config.toml
n_experts = 64
init_std_router = 0.0329
lr_router = 0.000532
attn_scale = 0.125
init = "trunc"
init_std_down = 0.0
init_mimetic = 0.5
optimizer = "soap_variant"
beta2 = 0.99
train_tokens = 582500000
steps = 8889
Below are experts of layer 4 (counted from 0) of a mixture-of-experts language model. Rows are named router (the router's row for the expert), down (a neuron's output weights, with its number) and show model dimensions 0-191. Each number is 500 + 40 x the weight over its row's rms, rounded and kept within 0 to 999. Numbers have three digits each.
Before each expert's rows: "raises" lists some tokens whose logits its average output raises strongly, later layers aside. This comes from a sample of Wikipedia text that the model never trained on.

# expert 57
raises: "as", "\n", "an"
router:472545511508513530516541483521529502532514412462458490420532495491562531545462547469501452448455500452487550443507430494427511491527535524445507500513486505455505480413495465541553538562459500477472437525507483494470471525478458512515520503605482449458467503485565471543534510506525519553536458494544466482482508483533491543549511500518591525560513519546502506632544467544473553565498438492525415529465530561494489472515512624549480530513562433516565446523436566486496515558411463579529529538455489483520493474442519516492529531470525462577481448464471480465506459484537500491
down1:539411456532491448549416523480500446460534486417513563492551459475486505549503537473544477570535520523498508543497490424558470565506486473548563542472470446533496456521434469486529464524530487422408439606549536564488482486496548513516451548440468518455541504483465465484497536531505494495486505570473497544451476527579544496526466490468521502528597517413460483522523479419530504505433519526425515517449517490524509574505474516564558500480466458510442557565484473471464543528470513513440547481492465529522565508425519472483469478475413492452530538512512508514502513572523517498
down2:471484492501496471545471494531533542526439436535467525482510472505500529524473559500525546564500539445502525504591455485481442485557554499525478537443551451564540498558407519515475470566499506444536576541439477506500453494474482517451573554573503493403523506577492414467449506368476497528471493455522417525485548464497544542457530631545443438423461512512460522467462549541496507504480496535505440504491488491497507442499521567500539498490404491489475464496511495504516586487451492507479498547487513514486475553516523504549486524513449596531507500511523513511506467488502508441
down3:467543467495555475494475536483552472549479434460466473490485524531534515464504562439542468543474434540540540541540460506582481568469461501510483570494507467455535511526488512526567533512510462490500489519507469533453484519456532513530449593463508468452492539511476534476440488467454519561445489524474489493487520427548544508433452638467579432454472523496529490542449546492489433468561540546484494524510501528471505539546481503494452521592488380476539492514452494496491479456498493456513378442511498501486473472487576553532532490472604506503470517475488516537544487437554455451
down4:565542528472525573466526506464473522484466549543561513512434474493566506479554557567511525484485529470423410553466484446531478490474588471556485521489547461543491465519521491505508467409591529506524511496520479500515488509537520459503418450475412544540467509477498544494454531489478540454510562447529491489544485507502482485572590460527496627553489506497493432461539476545510539487461507429506496488512525466536475479489584463459503457506558539486489565448480481496448508494449493497512459522496436456479558473460433494471438498545445533479541377502488533540452541479480543483

# expert 39
raises: ",", " of", " round"
router:453573507532558577447507500509507553531551451417510503461498498491506460495456540554513480412468480468494512490539482500550544481554483473466512470464489564402469499386480481480571440515518502507509459523643500475486523464517500523488569542492474494515521500464415513500419488508514519483465442475544560548510463519526488493528477463501525483466548529472547459531507462574520503486477487503451448466477515577508459494490535538532506537450538565514521509579415518527550555573558483546564542609522480479514411518471504516482527405475496477524571501494495485470479485489520531526
down4:473468545455558468496477498542473537462475447547458538518478543477496499490519512491537406536570536512448518476508466531544521574429479468497532383438479479498512461556429486504514450492505476442440529516484488482519448458479492466519511543578443501482490494504509489564473540432520496502477605550410564488465426493569515570469531538566431534514481495470513525467575488435488532455485478517588501507522450527426476595438495475532492583499580539474484492410490480537530476553449520542523509570510503488519521523516474531481459568492558476481504499450517476494489527530506525466
down5:478489493538518513528511427464506547511506490503491496534549464522456528443572464490490472481384486444485517502565431534541464470471488535482548465512478448548554428565523564506477492435504463522491469493428494477464494503485469440513490428495509501503529457551508433441494543441489493494498547513517528505547512560519435557602526497518535485528490480509539578568410548513437464495515527484556488516566484495540503483480489468553475421531421480392572484501414514439490483498535454539551474569572511484576488558489512507484573475495551480550526502487577496528485476511539462532
down6:433541478551452547474473569519526571506503481551523475529486561479480516464500394492508510528470505501555474542436532554528452491531554502576485520439547463474519475485517500507472515482503502580466519511558486474521507502502530595468496490491456543408485608509504503503473477476406507579451475467486519470485518550511439476515484446464511469453502513429502505501481530482516532481517413547590469434490495508507485497571504581440552465496585530498480428587470419457448560498509446476471552497510558556461524487502494471540480473566495440486532542467496482498554441470466558523
down7:518519496565502464512417538473512465492497448465408523498539532503530525517493515555511449612492496482507551490472503456470502539471604459527537471501477547505487447451535533473543441490487517531442569443481568522548532503503521531454542546446529392479470450532429520453543489487483511506479516489553606538497504524491564482520488499487524402454490521442491459464524504545492417522559551492537532482474528519472509513557526500459498395491479526550479582511493481561592494460473564494441506511514419579500510491487519436426441479483491510505440476478515450501450540507493491534

# expert 42
raises: " of", " and", ";", "-d", ","
router:467510485476509488464494552510501414544490512499565473476508539532521475525451476473485491475534502468516575465455498419464465498521473510590470444514502523524464559470562455462537526469452436505449573535508512546487573517501484502452491518492432446479525591545576499519482487548440516524477488532503524568491472471487504502523516498500599522486526466480554534527514397519454512528507569543430480457591476465484511488575499557522518502498520480458503450572468520571483568545501464486571409472426632529544522477497473453487527561525496502510436494525497467480466456497430510449
down11:499510422481443479517445512543474523473517473518363474408569468513460510529520563485550532550473557479518507482428475495485491441455449556522458493602425486503454463506510528465543530523517470457511421448441547425464519484459521492448425460433503535487527537495560491488562460587488525505490492434527492487537527546507500518464527432513511580543586500516510513500568466534533500514437472489450548520497505502485446536451520522429560503532462545500517578552521476455483466551511524492490575502566488475475515514525486556463523496582485490531459457525558487511509556494521469483
down12:504476507518474510460553548513560455495495490520493522474347497516541546510565487527506522473565459469454522537527481487453411376500595440511511455415502459486483503518468537522496543528493539474534463469530482519519521477495547488509526541533570459530476474543488485511451520559513492525507535523494518515475490494555424457589471442505507495500503501469440438475458503459463451530604537455494474493511530513479480500570525547533442524598540490494464497511485555511434483466557560427456486489500537459459480536559550495492500440437494421508508503516583480526528529536410539495
down13:443477551547501531493519485469460416481502435547452491529375482421469542462464507553510513452465565518494516528582508493490564538486491491470510449542571543475477493497506492532471481553454454472514615455566515544492479504534540530496468522510567478547505550457491474541422506470508571476464501524557511502428510470501517441511448462557467497407511554486520471476550556520482476429487507491502489558524446544469480443517496420455460530499513489567503494541448472562542484472447527533566514482564461418499505521486570417527481458539492583473507509481546513522510531459551483504
down14:498567495540427535540502556519497502548556514490481477538506490468519585511481520523484417480559455522424534495517510368454520507485498542590472519547557475455483438521434564523505482526453514505491467477506523466499493567479491514535481565483548462509472493505561437515481478414485492483511511529480405508435525510513407496506448514512540517508558491503452540488573458515493507516511445539504539478495395526465513481495524536465480436477437503571517472509434492501541548551564493554519469471461490467482481525479489514496497533493501511521473600418492441464545616512564453564

# expert 28
raises: "===\n\n", "====\n\n", " ===\n\n", "ade", "ist", "ades"
router:478582454458505470465477533508520486538534461461519467464554521515590496478462477573489442480524345428499480507477451515550435472529496486521470476486484449479539547423505468483522548518490388525508555591491456528446579522553529542498486575556471480497466517429548502535457521489460497561529464490532470545481463443470505490488571506477547485529499523537541445499530485454495448455440478504550524532510537514496482500513475579492504505499539539547527479555464597518494524474457462573509425469544550485529479468472439475579501556495553509528564536490512489536465472456537510490
down0:510468496520475517470452476520425483449541493429473460476485416490450439474517497496490369498466466532555527477491473538505499473518529453469538501491503451528514524578484513516484464450495487480485494518543500530505551474509468605490552561505486457529417487451505508528503467568407493477426482478451525537511629528510552514494531535537464511558497565526491477462496488561557554504503534459493462492495480436544539512458506447470506469602539534523550513556488494528550476472508486384537546516489558410536530482472517514528508622447515429508513546501556519471510483492506528471
down1:480520509537529521503484526500432485481550437536476541474557464542534510435506541488450561517506436472521528518522458417494504519483519495556502561482504480485508417486521570479550530516453512468517542483532505571537503550535585453547507535546560547464505459467468470515481476522441450503464504576452493444490511545422571514480479520593536441439506447432453479526534566432491481481404529478475492473550501543537534488472515518523529512494522532437479483530472486498557444474476486514465558579443568468467465553485471460550502452572387465479498480436519497497517434504463536579
down2:436515501505474478574530478542434581536419531530521469482556488466489578500500541462513491486478522554505495514552507469556566419419497511535485497534503563478486502492403420485437488406499472570478511509472511395465547531546509476511471488467517544499492530541461497553515500511478468473449456502514559465554566490502458566531563537501466557524456487411537425569481493491491553457455479559510495498492509484463484440574518491517402497506491529525534493529478420478501528514467528528530470434459507480555509562571507505478506490498532495444543406460490511454495499584504538478
down3:496464448542520476499535500534459441507476499519455491476437485449519481483552561563515535490468549515509534450491575497461510491476483511444565475561484501470515523446493526490498518622477485539521464497521543461474452426488458408542429545533492473502517649540440447541494434469508465491528484464558539497473528504517460458536479573526577573445505548506505496478500449412549501449468513566455539460577502515464463451582515509469519548508438516529520528453480566540487419459485501461522485485524549437452505531458541425482517547504528512553445464499491515497506503542514540516

# expert 9
raises: "==", "\"", "====\n\n", " ==\n\n", " ===\n\n", " ===\n"
router:558505460508470507484491500532480446540485424459517482495511511481514481475482499525482496527439536441512443511459533412505484495506393521483440488476473567521557516456517486547512495525466519510504527582558516634524490477527449390471491509475501475483470471556572476502551503630404497520444476438589423510466515482476526520519546486500523506478497479515500470532518517508465590490491589550421512496469500496510501520515535473552580521474536488446504503548512591545514524456436482490502435561547548488527486498499528456540526474494519451501452456562558474521423497475476516474
down12:554498506500458468492519479451473430501446491459453438547473476529469511437470509420496499541516583497513424540509501562497510499548534460493523496526485477482511533458577475446424542509495495490579482472486510486481505612476563462459509443565477508494459494554493464528479535430499465526572444479496481519543485502485435480513442502514608485496535548459476505514450544519439581486527518587568479577573517443498464478528552479579549507518506479422511516473487510494536556632474478494525553498457442512537500489509492444524528442473457490450505538459501466458494470530565498546
down13:460530520498553560495530499580489492539495483553490556523525514504528485492470450504498461515528484539548474472488437526468483539460576533516507513550491514461461565489455561484467470431431495425535452477507492469500518515496543540512441503523415484559504610535596516511530533574493443461484460544419459502474469452488507456468482490549551466456483465535493520466614552577470460496586435491457479594475530480516536498466482583447458453483429471522478493515449532488434482533512484497495496496468499423535448454439499474561449491495484517514551558507429516555510520523538520553
down14:541578436558532549443437511493414521533432467482551439456484531514478433484305490473479501532529538508416480481489460471451506520468566452504495483479522430490550480485548503522553528504490555541529513492514545482543473458552469446478525476497508488502535522536487575468533492496536504476494489499516521493458484445438538438527441531525517521574564463443596447570489562522509489517492482514535485483437483504558519587530457511494471455503482526539553564517495463550461511492449462481469491526465540563455495457497507549514531451513514439494542561469556495456478484496511525536
down15:464456447517490456546576517454462536439482381544486535538574521443505517500517502510484528489480570460515402458498467489485476490485535561475528497545438518541524509555466472503507516512466483568480463529483529453511580508447506500452501484472440464468525449537496576475488494563418487427493473502504452457518501582496491424540428503510465504495478454506520528501494544510488566523546508525556529472523555497519480561498493473508595465578550470521507559499508604481476478451477550428509494535449478543536501446525603500512454552520464479436508399553538462460484474519507474481

# expert 41
raises: "ss", " title", " his"
router:553512456488469503487471491527445441519502474484547462492508550532532521440498463503486497500461471455534447505420499444535496472515427505489455494486482584502504508418535486495565508508480510492518540512542499622521515456493414411489493521499489497468499505563609523526540510565413510565395463413560463502457510504482525497536518493492508511485498512506514499482494491521500604485489569531420502524488489492513499517510525442564533559483540500518487498549511581586502536466407504479510394537540546504532513519474499459523555476494491476456393479519560455521424466484445527475
down0:522545533427470570548495459463514477422488491548501457537506493556508522436573441534499544511540487490492503528505459572446491518456506570512536486450546485498532508418508468520542497455536548517457499517567416434445481485510486495517536530483474536507558501512500415495561546460497447459484563545495516504545522544566527492452565505443464472457568493516461431520550468531468484463448518452500544512450494484560562478488517533465481499417506527542548476496522504480480522489521489500547492459505483465455564520424534379481444474435534535416523541420579563490494536502446528547
down1:629482494468516477483512517502516534592536485510471513534546490459441524555445461488537571590498511478520514504461552480503432531389493514468483537494471478471501501486415476499514502450482465473504524513537493505504489520436494576488470546463525599489535501548545489541512512452475528427534467547427541506507445456465543572478473447578482528475499521508508465485458538517486504491510463569456553500499465404556603463497492447496498451530494492532430519503465531477520463464459573465525571529524539542462422495454573492458539470524524537511441486517534507461466517532520461406
down2:470479454553507467517552526508513517548520424490442530531515458480529449495464537534488496520488541444510392561491552464511455464466436436503520545443493453531551523546559408537563523601485537519486479470498575442514545526501489475479490441441494437524480479506502470504582481529511474500512449469513441419522483535519502450463510551524546545480470527489548499512482436545467530490533586509526495459514511530574422486494515446480467555538504542505499529487587502501554525444394502457474530573496517570470523526474535509553561437469497447522541547460471496442493422475542480503
down3:517487477529513491560565474496465500497479541544529489504495505521540436504484436518536560467500554596502476551551472487482583458531458446473571519574379512454484468532530507510517500520488571570512410511533541432488459478475511410495524449545500473505533493552499490480521436423497472563503505531471472569450440562486465534548492446499518521546533571484400562464527511485463531534557461531482475504494509496510450529452462475519473486512479441464533558496487522512506548517422470446562520537533410494490525499482533485462537487469570431397493465530467547475495469544520472525

# expert 4
raises: " ==\n\n", " ==\n", "ğ"
router:461533522476538493445516443515437509524529577452554444523498463439522523455457447496447527426455558528532445504516497517562544429483431498538508456455480537451541507553488434525509455540475432525486475485468505541497501500497549411549521528476481450541490497455399505546438532496495528509490463465499520537470471460541633476495517452486548515511513575473547534509509500475502506516514532512495461471478493559524488484515513472545533512490467634514513490542476517465596546512569453557582539494415548478528550517496504514399483487485547468466457517545526438519518428489494509492
down0:501499498485498435500533500487459442622527433472437509535434507482530448495514504530500513427464465536471477510525504592523553450482580489544481494493533445421514573451471536492495481498515520504443476483497519438497564490559466505477567475568514570593493447500550510515394588506453490461496520543521537481488488498473489528530526508510523525587431481488518498457489477538514514521462400491503505498496472464545489453559532492428542493469499548468471577519534489469589513486581441547438458501472489494504493460519428488460451513450483552547507465549526435572530513532520493537
down1:492500530497440470495509440517535556463544437524523435482470566477535534514440538536488479523561530506513439431471556462534558532551480504483534435428504446546509541574490392494449463485500530495514563413466531501509489472466499501481509449559462515507511501478433547452501479470524496487490576557438526489515491557552534575461433488562481487458559465456462468479471520501514449466546562502514494516511524538517487535498547436544526489502458504413497550411529496507536541532553505428472507517477522523530502597458483458564505494464430554466592534519517479458563472449544499552
down2:483512581469489530521575513433496464521516587460564469490432448501472477394495454500540559416466563522515495504488469536515496475491451552456503537495521533523517519486485507518495547509477448591535475474493513434464486514530586463511489438453519444502538446478558581499510464510497479550474538450537580468532551503550481493489490517502498570532497505533527566526499492458495439546472512520433485497434524525539507450540414443438519575467486475442444458573509509416539491482503461588540554489508569482488532490497529497466438533514501486483523539506463470386516495462496562482
down3:528518450533439456508501532472576450523472484466516525496549482504487527528495577473512543477530497492516461509446437456567572518545484517454521467554519542496449533396465571513493500484554420541556477504493448517493465450516538449525492522547469437491485516530500505514471530451458497475478489472586419549484522498509486488458483536474538537536567488460486501485542480554484475478489529427462421491502469446481454477491474562431553462584509545556531542528496545551512469565537584488572377478430536536512524529480522524421473536446490512516489414500546476445499487478545480567

# expert 44
raises: " teams", " the", "out"
router:568500478471494511506503483524490457482504451507525485509523571521389542474442508531517452492519530522549469479487452552560484496518437479530509461459507543521568459562524532545513463484482501463494465531501436540534487487546385468420536510509487500496494500423479477535491541542576547445475499445608544489488505463483467545518460486513444508557513528520481431523541434546513587548535525568457467523553506497491519513519514546610458514451482480478513451506495568577502506482454501467524447597548507500554522473477448497428501477540501489489419483486515472612443453508448531482
down0:497475506432497543461499519510553457447503491409537515571514405516545501467471432498444465462553535537517448487544472534555472516493497518509530572450491509488471460389555473491513544479529522500468520438424515524470528536440436576525491494509521486487511434457552546560489516498440511521531551502519550570486467460562544477466503442471517424469533474534626505481471516505515486451539456493505471449498489552551487548518472455510527532455526464559490479567505500535543496554506497501556518502564498461473477477446423554548506466447515519505536576424529500422550572479455500496
down1:520503469542500484506518568523532552557516474510496541555505445504513530554494449516446520445577433493517541476488569428487507469542510555498521496447422495437500493542460538547494502470554462553530492577504450523456516503499496531493536606509493549407539481492487547531505497496534463502515459484537461610534477498529498488455565423515446502485467543442461461490432530520514495468420494512575537526481453538452477496596528534387441496526559466457492486505448467491493469529531453513505515367537491457424487528562552531477491529467470470505482500482496479486497443524442494534
down2:446527553511495526442461504471496514446555548545445540542520475519509500506568533514509490510475448435497483464437480428586486493571485507439480544541524520513521456500523536468538498491519499506502597518449448498519454488478553439511515432506434512471549502511480519406444533537456461508544498467506532478509523531557506493485494498479454546525380529560521505430520536520476467513514520526556518411448489507512485583525532401496546458502537572480503516433452543461604528516483489506466485512481491535578535518513469485495503490568528507470512551427428492472475550530377455518
down3:459519528486510560594555488511486500530500485538504551546426452445595511521583506547548475474488513512460496555478556497465522472462559454432550538484493503486462511479494484483482500515472417527473472514542565459479426469548442516494468591476503548550555452465431494504424472474499504494503538514456487531481436515517511444601461529489534518498450473478562491521498497511421494494506648432510541531497447486455547484506509459402509465558545515461533491476483534508570449474493481558472462503483535485552472567506556521445497466486468492539456553525446540453554480457505502512

# expert 59
raises: "is", "l", "att"
router:458541577498501482475492474493482452515551475412469472483524545414498484444473519537496435410435481536482555501493475506501489480538491459472505474447497548449471570390469492533598551476493497547486456520570455499444519452453461516422517573548482494545485519517448484515469536495532501569446483444460449582506476471515507482511510499523527536494569495544525493509497546525478503491488487545486435479480511583497451539502559505493519592530452539542559510574497492502525515474534495550504488467462541443527554523469514511512510438348491445509458456440549505468527430470485518486
down1:471510498550565578493479462507489472502473533519541470550491421417417492488490496436522518525517432463543503485504518516483521514517544442521524549516560557480487551561474526554519527542471489530491462523465573534490507434494546496575509507556445587522516501498527520508493502515504418546515480485451506513579497511493527493505583549570437408500566481491528444519471450479473460537484529423462428516506510474500458505548502537474506576544497481503525448572497537502494545445490467460488498464479513551496512579460476507524523500423499349460443483469404550519506478428485521514
down2:490514489550542499522502547441434514510442495452444488476377461499503433527510478478495542457483511492487499512538507473483551529500456504442487510535526443463448512481468447479486531525459481504489544471575551514524581508585536497456518512464514445498492449468433516549470496530502450524449542500534515546468539575508536429450457524457511559508433512536456471473475509483496478505565524526572535554482532543544515504490536450549531514626570469537519584464521469494505414470534508494416442417499495422468535573563528502505480469527509453515493523486568487446546514500535424559
down3:530476564482457528501469538489508524485482453585452533506507400509506425548533498499514461490558553453512528524551575531492489551472508476570466489506530471498503451558562472514452500466480510412551521492535452442513485402579510491497428454473502490495502476465500403476518484446546535467523520537508475529466495546472497478441487458496486520497463504520484491528486431391498493502474496498515563433547487481475487504440538478508520537566501604464591490527506547457515496437533533471479493490475582584565588514452486463479460486513505537503547545471528455561527476574521427446
down4:565508434506475470499516526511531553586495406434457491479508490503576563489513512460508497515493409422494500466553464481482466520505541433506508537580475526510562507482450537489495497567488507459458499546528527528493583491492489524499553527506485514400585481431465500541515535492451481542520462479492445526452447522450432510397536521531506495451467428503534487520443511445487552537447498553532508520523481512490543458503483529446517516551512399488506468454591504572531493529551489513481500477582538415412505482488540476554525523499567550543450499529493509566481493460516452502

# expert 21
raises: ";\n\n", ";", "ery", "i", "ar", "\n\n"
router:514475562518491465513491512558486501510507530465512451484529506540542574532469434531481425484417510496485411477481404511467479494506388528506515481466474498522565582550512451438566538551478523504466488531475462492489501524496452499506538541559409514494519475464481471518435563517477548533473451540522469528488498480504511548509478459476517505513475498523501476545531436491524530588464466481468561517494512486506529457546566491550469512493477496434507509591477482566517545512515466562468405589536513508534587501512482434447569526528517494506453508446564434569424484456407522505
down0:452490478529454469450495518504504473582453546402559567540569508377468488459529424468531522508510540484494513529540534492497518447483542468454527478524542545421447444552583487574524526462417454562486533562504512497455447480490446470464459483417582422563507459523462518510490406472505459426517559506508504506486513434505457508488484489523447498478533437490530513487484520478492585518603486493511537514542458529508515487539515500506538523474599476487512438501490531475513511501498498510544526484541534502542484461477493488443527527515546494462542448503491552510524489541588433480
down1:517491509498420517421508465489455524583489521466506382507461493505524509555482577546528591507525508417494491528498491510499513528513467505417448484470489534460491481490531498493514473454461484463515466506537513476487460562449499578556450472530496485507478494482505529527418462502415465524522540536559516474475564482523515470482488524513495520539471503551488488454532471471471482515590582500511488537479471515485564473546500437527448516518526511536481485543395601459547425500461600482527427429516465487551475507517558545557549524531466459523459596500511473539424442564505514525
down2:481549492549562491602494494574495454536496472504500478503521516461570515516493479465490546516512530500464479503434476448469536492460516559466506545469430472527461540471628467516531569474560475503541503550419423422577578525499441512514520544508475460580547490471547479490517422440489489570508535502498489552509473494557520522429486528424459533544497414532418510474482504593502450542505481513509490555517490545502500481486535483473465435450446475446515445484502486509526519487471436460447557460580480550433484484522518532495529488535537482500489498472432480577489523541537517501
down3:445490568453446495472536541524571417528384516548504502522538549480444519499606563479567538513525466500522519538509475550519537484448500491546424604445461521486463537509456485557557508491464513490512485506494429520520470501458504455529547441541552551402463482416496478512450495539560525489465497555522450488489530484539469511498461503523598501502492548469524480472441534486534463487491525510480455439513496487487532486491505526567480511554560467547471437472503533517407479436494460470488520467397505500498545499541493506490462577490426488507512580444557488480540458485504469497

# expert 16
raises: "ch", "n", "ns"
router:517510495501453484518585515552488508512540531508554512441504476438423495420473497483459477484474513466535538500510435457454507436480495544523486539468504503502471549516511426517470459544490458501459475502527464526413531459463471465529504542510499541551456583523589493597488503531439533461493484524486501490478508467531548476533497384544530506550489509561577566480519476541514508516447523407461533547583504485541540538488568566510595506414435511410529429485486546463499542487503466534520485490415504454548486521471452504430484542534511516580548477524473484491507484457515540469
down0:540496486435519464573535440507484553531492524528517544522607514501499494546476507501410481544464515516495491508478471519552520503516460476494529470547476503524478414490508440472524503374466511459485511493471513572515554584461422577526474542483499502472559508472571512473564475537552514387504499515501522549493516495544510504531528449447453504448494516451444525493495483517462482536466545553518530432514470521510520574409520545483500462464500524484546531503574509473425489551466544535423547540502472518511416445481432533525523500503457411484530478482520493499433593488459435493
down1:553515510562488505491493439494523492508480496451507525513435424455556474508525462594474523561476520482432537499534597503478520547476511527497425479463486503432599468460463496538472488506482457529518531487519500529533467487533464527538528547495518477460517520483448517514444484478588447430530601525562474497510477464516480461491508575482533502507555516550508461474519474535512462424515425476516473546482494480507478528394471456460499477527538505462480506475483521503482531499548552466540470531565493474436513477528625612465538466484398483515426495579529479483533508488543508411
down2:473516527543461511528506548504511499518502499498365520484459472545531503505471570521527528477494481518544448473535499431510506541481438492555583520586522465429485499479533559485550519508490457523482476498523546600407502514551544440451507530485548458486458557440465533546456504478518474540486509553403467568496467496575477532500472516475510482468480514544390554488487510443477494516500503466510439452488431517538562526474505540453498488507519461460507427542523539455543467487527540594423499573445507458524532450472479539447503434487494577478527490541452548475553528485535469539
down3:533546492471504507475555468476488499502479517482469477523411508493571564531522542513490490471459546497465550448541540501452529504485541430493551450541518523440472525439478541500466519562504464550510499434548541482451502470548526511492535522535485548567510535527515458454467518479503478550485524496456463512516481499513406490540521550574496399404551459550559484429511526519512391456542528449513455491609531482462459459549504499541452506511518468545469478445457493474535582464557449475447453504483515548525544441524528510508595456424465518483500549515459514536470497460583485441

# expert 40
raises: "ments", "ment", ":\n\n", "rian", ":\n", " specific"
router:448593542522621514516474516485464477548555496444527526518518444515558568464487564482483489360474488484513494518536479532513557522551497497465510477466486432455511549443481408484491509545490537450483493539480499515471449493513503441522603546474536485490502531480419484484427491494531569540474472473553481560500400456512547524528470501515542470583522513523509396534568475497544480495468448499507513498486533540445495465522527502532502504451501471481533494484465523512578519588513502618442527513408490498509460504463473501509495478474459483573490518469500423517498469479496507523
down0:484534535500527567473482457523491478490509459524544537525465427532445520563534456511494519466484509521602502489422555422543496522437453493539484526458514484477554497502533456544480566581510525451485523527486485578512451531538469488523510417518501478545475471432499484434496458493551531498570509575445530436509470465527470550419536561460505503517484492512509478524515444515492500564512594474465483415541475510492553524523483427539492516489459488491436495424496497517505508528534509536501563599444512495481485490498461498544453491523449585563550502529454548439464538492454453383
down1:571496481498502472518557427535504488545450517508457534445471501463490523438450368550527479546551515497449582449547454498470433466552490475529539510501435570520513580428492494523514547497574497477512527447448497549549523501415536481519556494498435531510492510515452424536542507475446564574555545468466498567446545471436461513481493451479477530473543471516493464471501488498580493521498502527423475482492570536511551488553477548599489510513500525530492518486474539485501523489446500483461543523523510361483573452484553539527437529513528484489504485484482483458502510523472470472
down2:486484559558490568426489603557550499484503550469555534482524515523523505471559483490546605503521503482518492497482504484484607451477544478470431475564520486458504491575544493401491519555508556516492499455448502501501520494544514527514486506455450517500510546482514499471510447457583430528422549420421592444547532513450487457466527465499493564548466486516485553490583454429501524441443504544480473494473481505492435478473448375495514503461503514484480501485587436498537498540535460478501469465462523553524519461543518477512501472437481486516494481475492477560511445539500498546
down3:507471509509565569484397531563493487468424466506542514485496478520459535458589513450595499507545511585516465555514520520577477510462494499490491538463489488568494496489541539477534459495491508479475485423514442507481525484448497501527491383492502510476457429448578413481468528455480523565549477465518461482528445487447524529476455507487499559509494521494500487468522508565491481522514490490472419498457506455545605463429521460551548537529583450578449602499494522495462442484438460455465487555506544507536510432561468554543502469498506526463505510558525476509462544476493515467

# expert 58
raises: "\"", " and", " |"
router:561502461457481485501572521512484410497490493466521442508514518514552544514494504492468533516466563510515554493512513441483485484519426507509405486495508534506566587494531475511549482493480439466484543567506499515503527482475475445480533512500405477491489463568597442511527531512477523481380500506593454574485501475516532564514501487536480508485515510513506533481506460468478468536507543507403485442581525501510507470523482504537500499504490462384504481616485487522530506541491470440569393458472536530521465469475514428506533471513497488481469462551593446487397459463450532491
down15:503556465509431544496521516582432510532484551526493531464408502498531493403530501541486516497528578530532549467499469555484446491484479548516463501535512438429458479496582483509470543532540439508433507510483490558515537454397516568505463515420525556506542528477525480482522538440514514511489440494497540523506508504512479493483439524495501518434515550476472490551532465438470474509432525536520522506490415459519496456465471536470443599518520481510516522526471594467510458508551468569543533464494563475512547471465550491369547487535496475512571428482569502450473527475489495433
down16:544423569445486466468483552431456480483505475435454495487518482488505484490471529450497528484510468604452506545468489494492498485506550527536468519460459508517485516453551494449477513550557495472508492462461499501521486531525497482533542468559497514569476547527516435480414405456438458444490513542446523489560517486553478554483489516511627563514575536479371527472515500480499501527509461506592475506573482451517523495443389570484560546415483520507573545525457492520464480520511513496501514440519558554459514478500507553553515496503518478467487503438527541492478554538559552482
down17:432535486515469531426476483565441435511520526496570511522449496498541454540463519529545560514556554482490485518550437539482491495471440461479429478497408453497475470591472527513518521494547588534495477463442571440582466533544555487546531473580456500511513542579528571492516486484531515444471510576522547514488440511447550546487489495465547575567462510520517552466442519508487464490466501493517488562504480493462532484466513493518406470475407453461468493532583436454502419501544491522485509470517448467518484404506511527509470531459515494488441535494463501524530490514433521471
down18:480512444498522549478487406544544490542549518472477499438489473432547549445550641534496458490496429571507437475527473443485478480529501486498510445540515530496509482543517496528505499424470445474454455565496509465511514506538478513570497573539511541478459493534470504472457560544445495570549543461540501471498410423504550443555547527513488543465456457481472495488550458502548491496466519532450506515455458461592439521457513474448528482476541605533523478491527539468485446475497581522475514507441512502445519480468504472514555458493523486531533570438583431514500558510532495520

# expert 26
raises: "th", "0", "ft", "3"
router:538516538447550485401504472531509450490516471461535473499529507494426579551494507549513446466474477411487478488527446494487513505509406468516507481503487461471545548533501464474493480490489493504467508487460459488473479488592497452536523484550536475559508496479515508520461547481515483521462530495531471500506417482508590550516566495513518531539532474504535426616522487487543492555467459471456502502530516536481549520540501483489489598519466530423528465615470494528588477458453399455504532623485504475537538502452451474480526528522495450510433449479496402523417466472498523542
down0:390502506506520524490461525508502506497505440528510506458445497475542477518491493406463515553502550585530488433467491545486569515579480480394473505572490493505502501405472488485502472435528528559465552552558529538465548502506520561449504439521498477514574484490470518450446498455547461534506475460462583520514556576433477495576507465520481513458515530498438464557497475501505463501512520510475466482477521528545510448530469524599518464530441539412519516476426580484501427503526494488554474530530556480559463499572496529496431452519512578513480549463491550543546489554492483483
down1:446533534484520525498414485551542511547541512467482465556478473454514494503465525507491535473473479482463554572479527498494496464485476534551498525517553467432496502497510420509518538528454435528418500478474507504510430514432470455478520500552501499510478478496470494493487486492562527440463552488522450538521479478493530468497472499440451536524460460455597498562559447453546483418444528467549483484525520546476438541527522565517476476497589589541478402432551560490524528475462583612512515418518520502437464519517487505574484527478437555471502586531481529454587499467473522520
down2:567483529522461475502489476506470489431554501545503476480540528466607494476480499499414540500558468485462508569478559455512515474461519617502525468486531542463500536496483484491600447480481450581542489424478518557534461477511569526540430457457503493462445502499497503511422542554451502471595524480424525502512496461547389493535492436521501529450479511522539503528567475446480544465511501507433476498518454465503455442475448453448526432471517535536480557476503500527517520525505544533572484483534491477530509484528564467513524487495514590426505558477538441500485559532489551432
down3:543446515524508428568472546470546407425478513452448515521530522503481455497563528528482448528512562518506502492563484460481417479525488434468411469511512562459561435475475507492489522502441509528503488496521499472496482511460595499541517551497475543529484510437535436559467549496491479555545429478527520466474444537460567463495511459528533480560566534456482488460485567449482511517504517509563512511530492464518542499560398520531429474494539434465479451546494440537461457556476543453507495524461520502559481548503515524510462428529501492510517498580636478455493435538524536476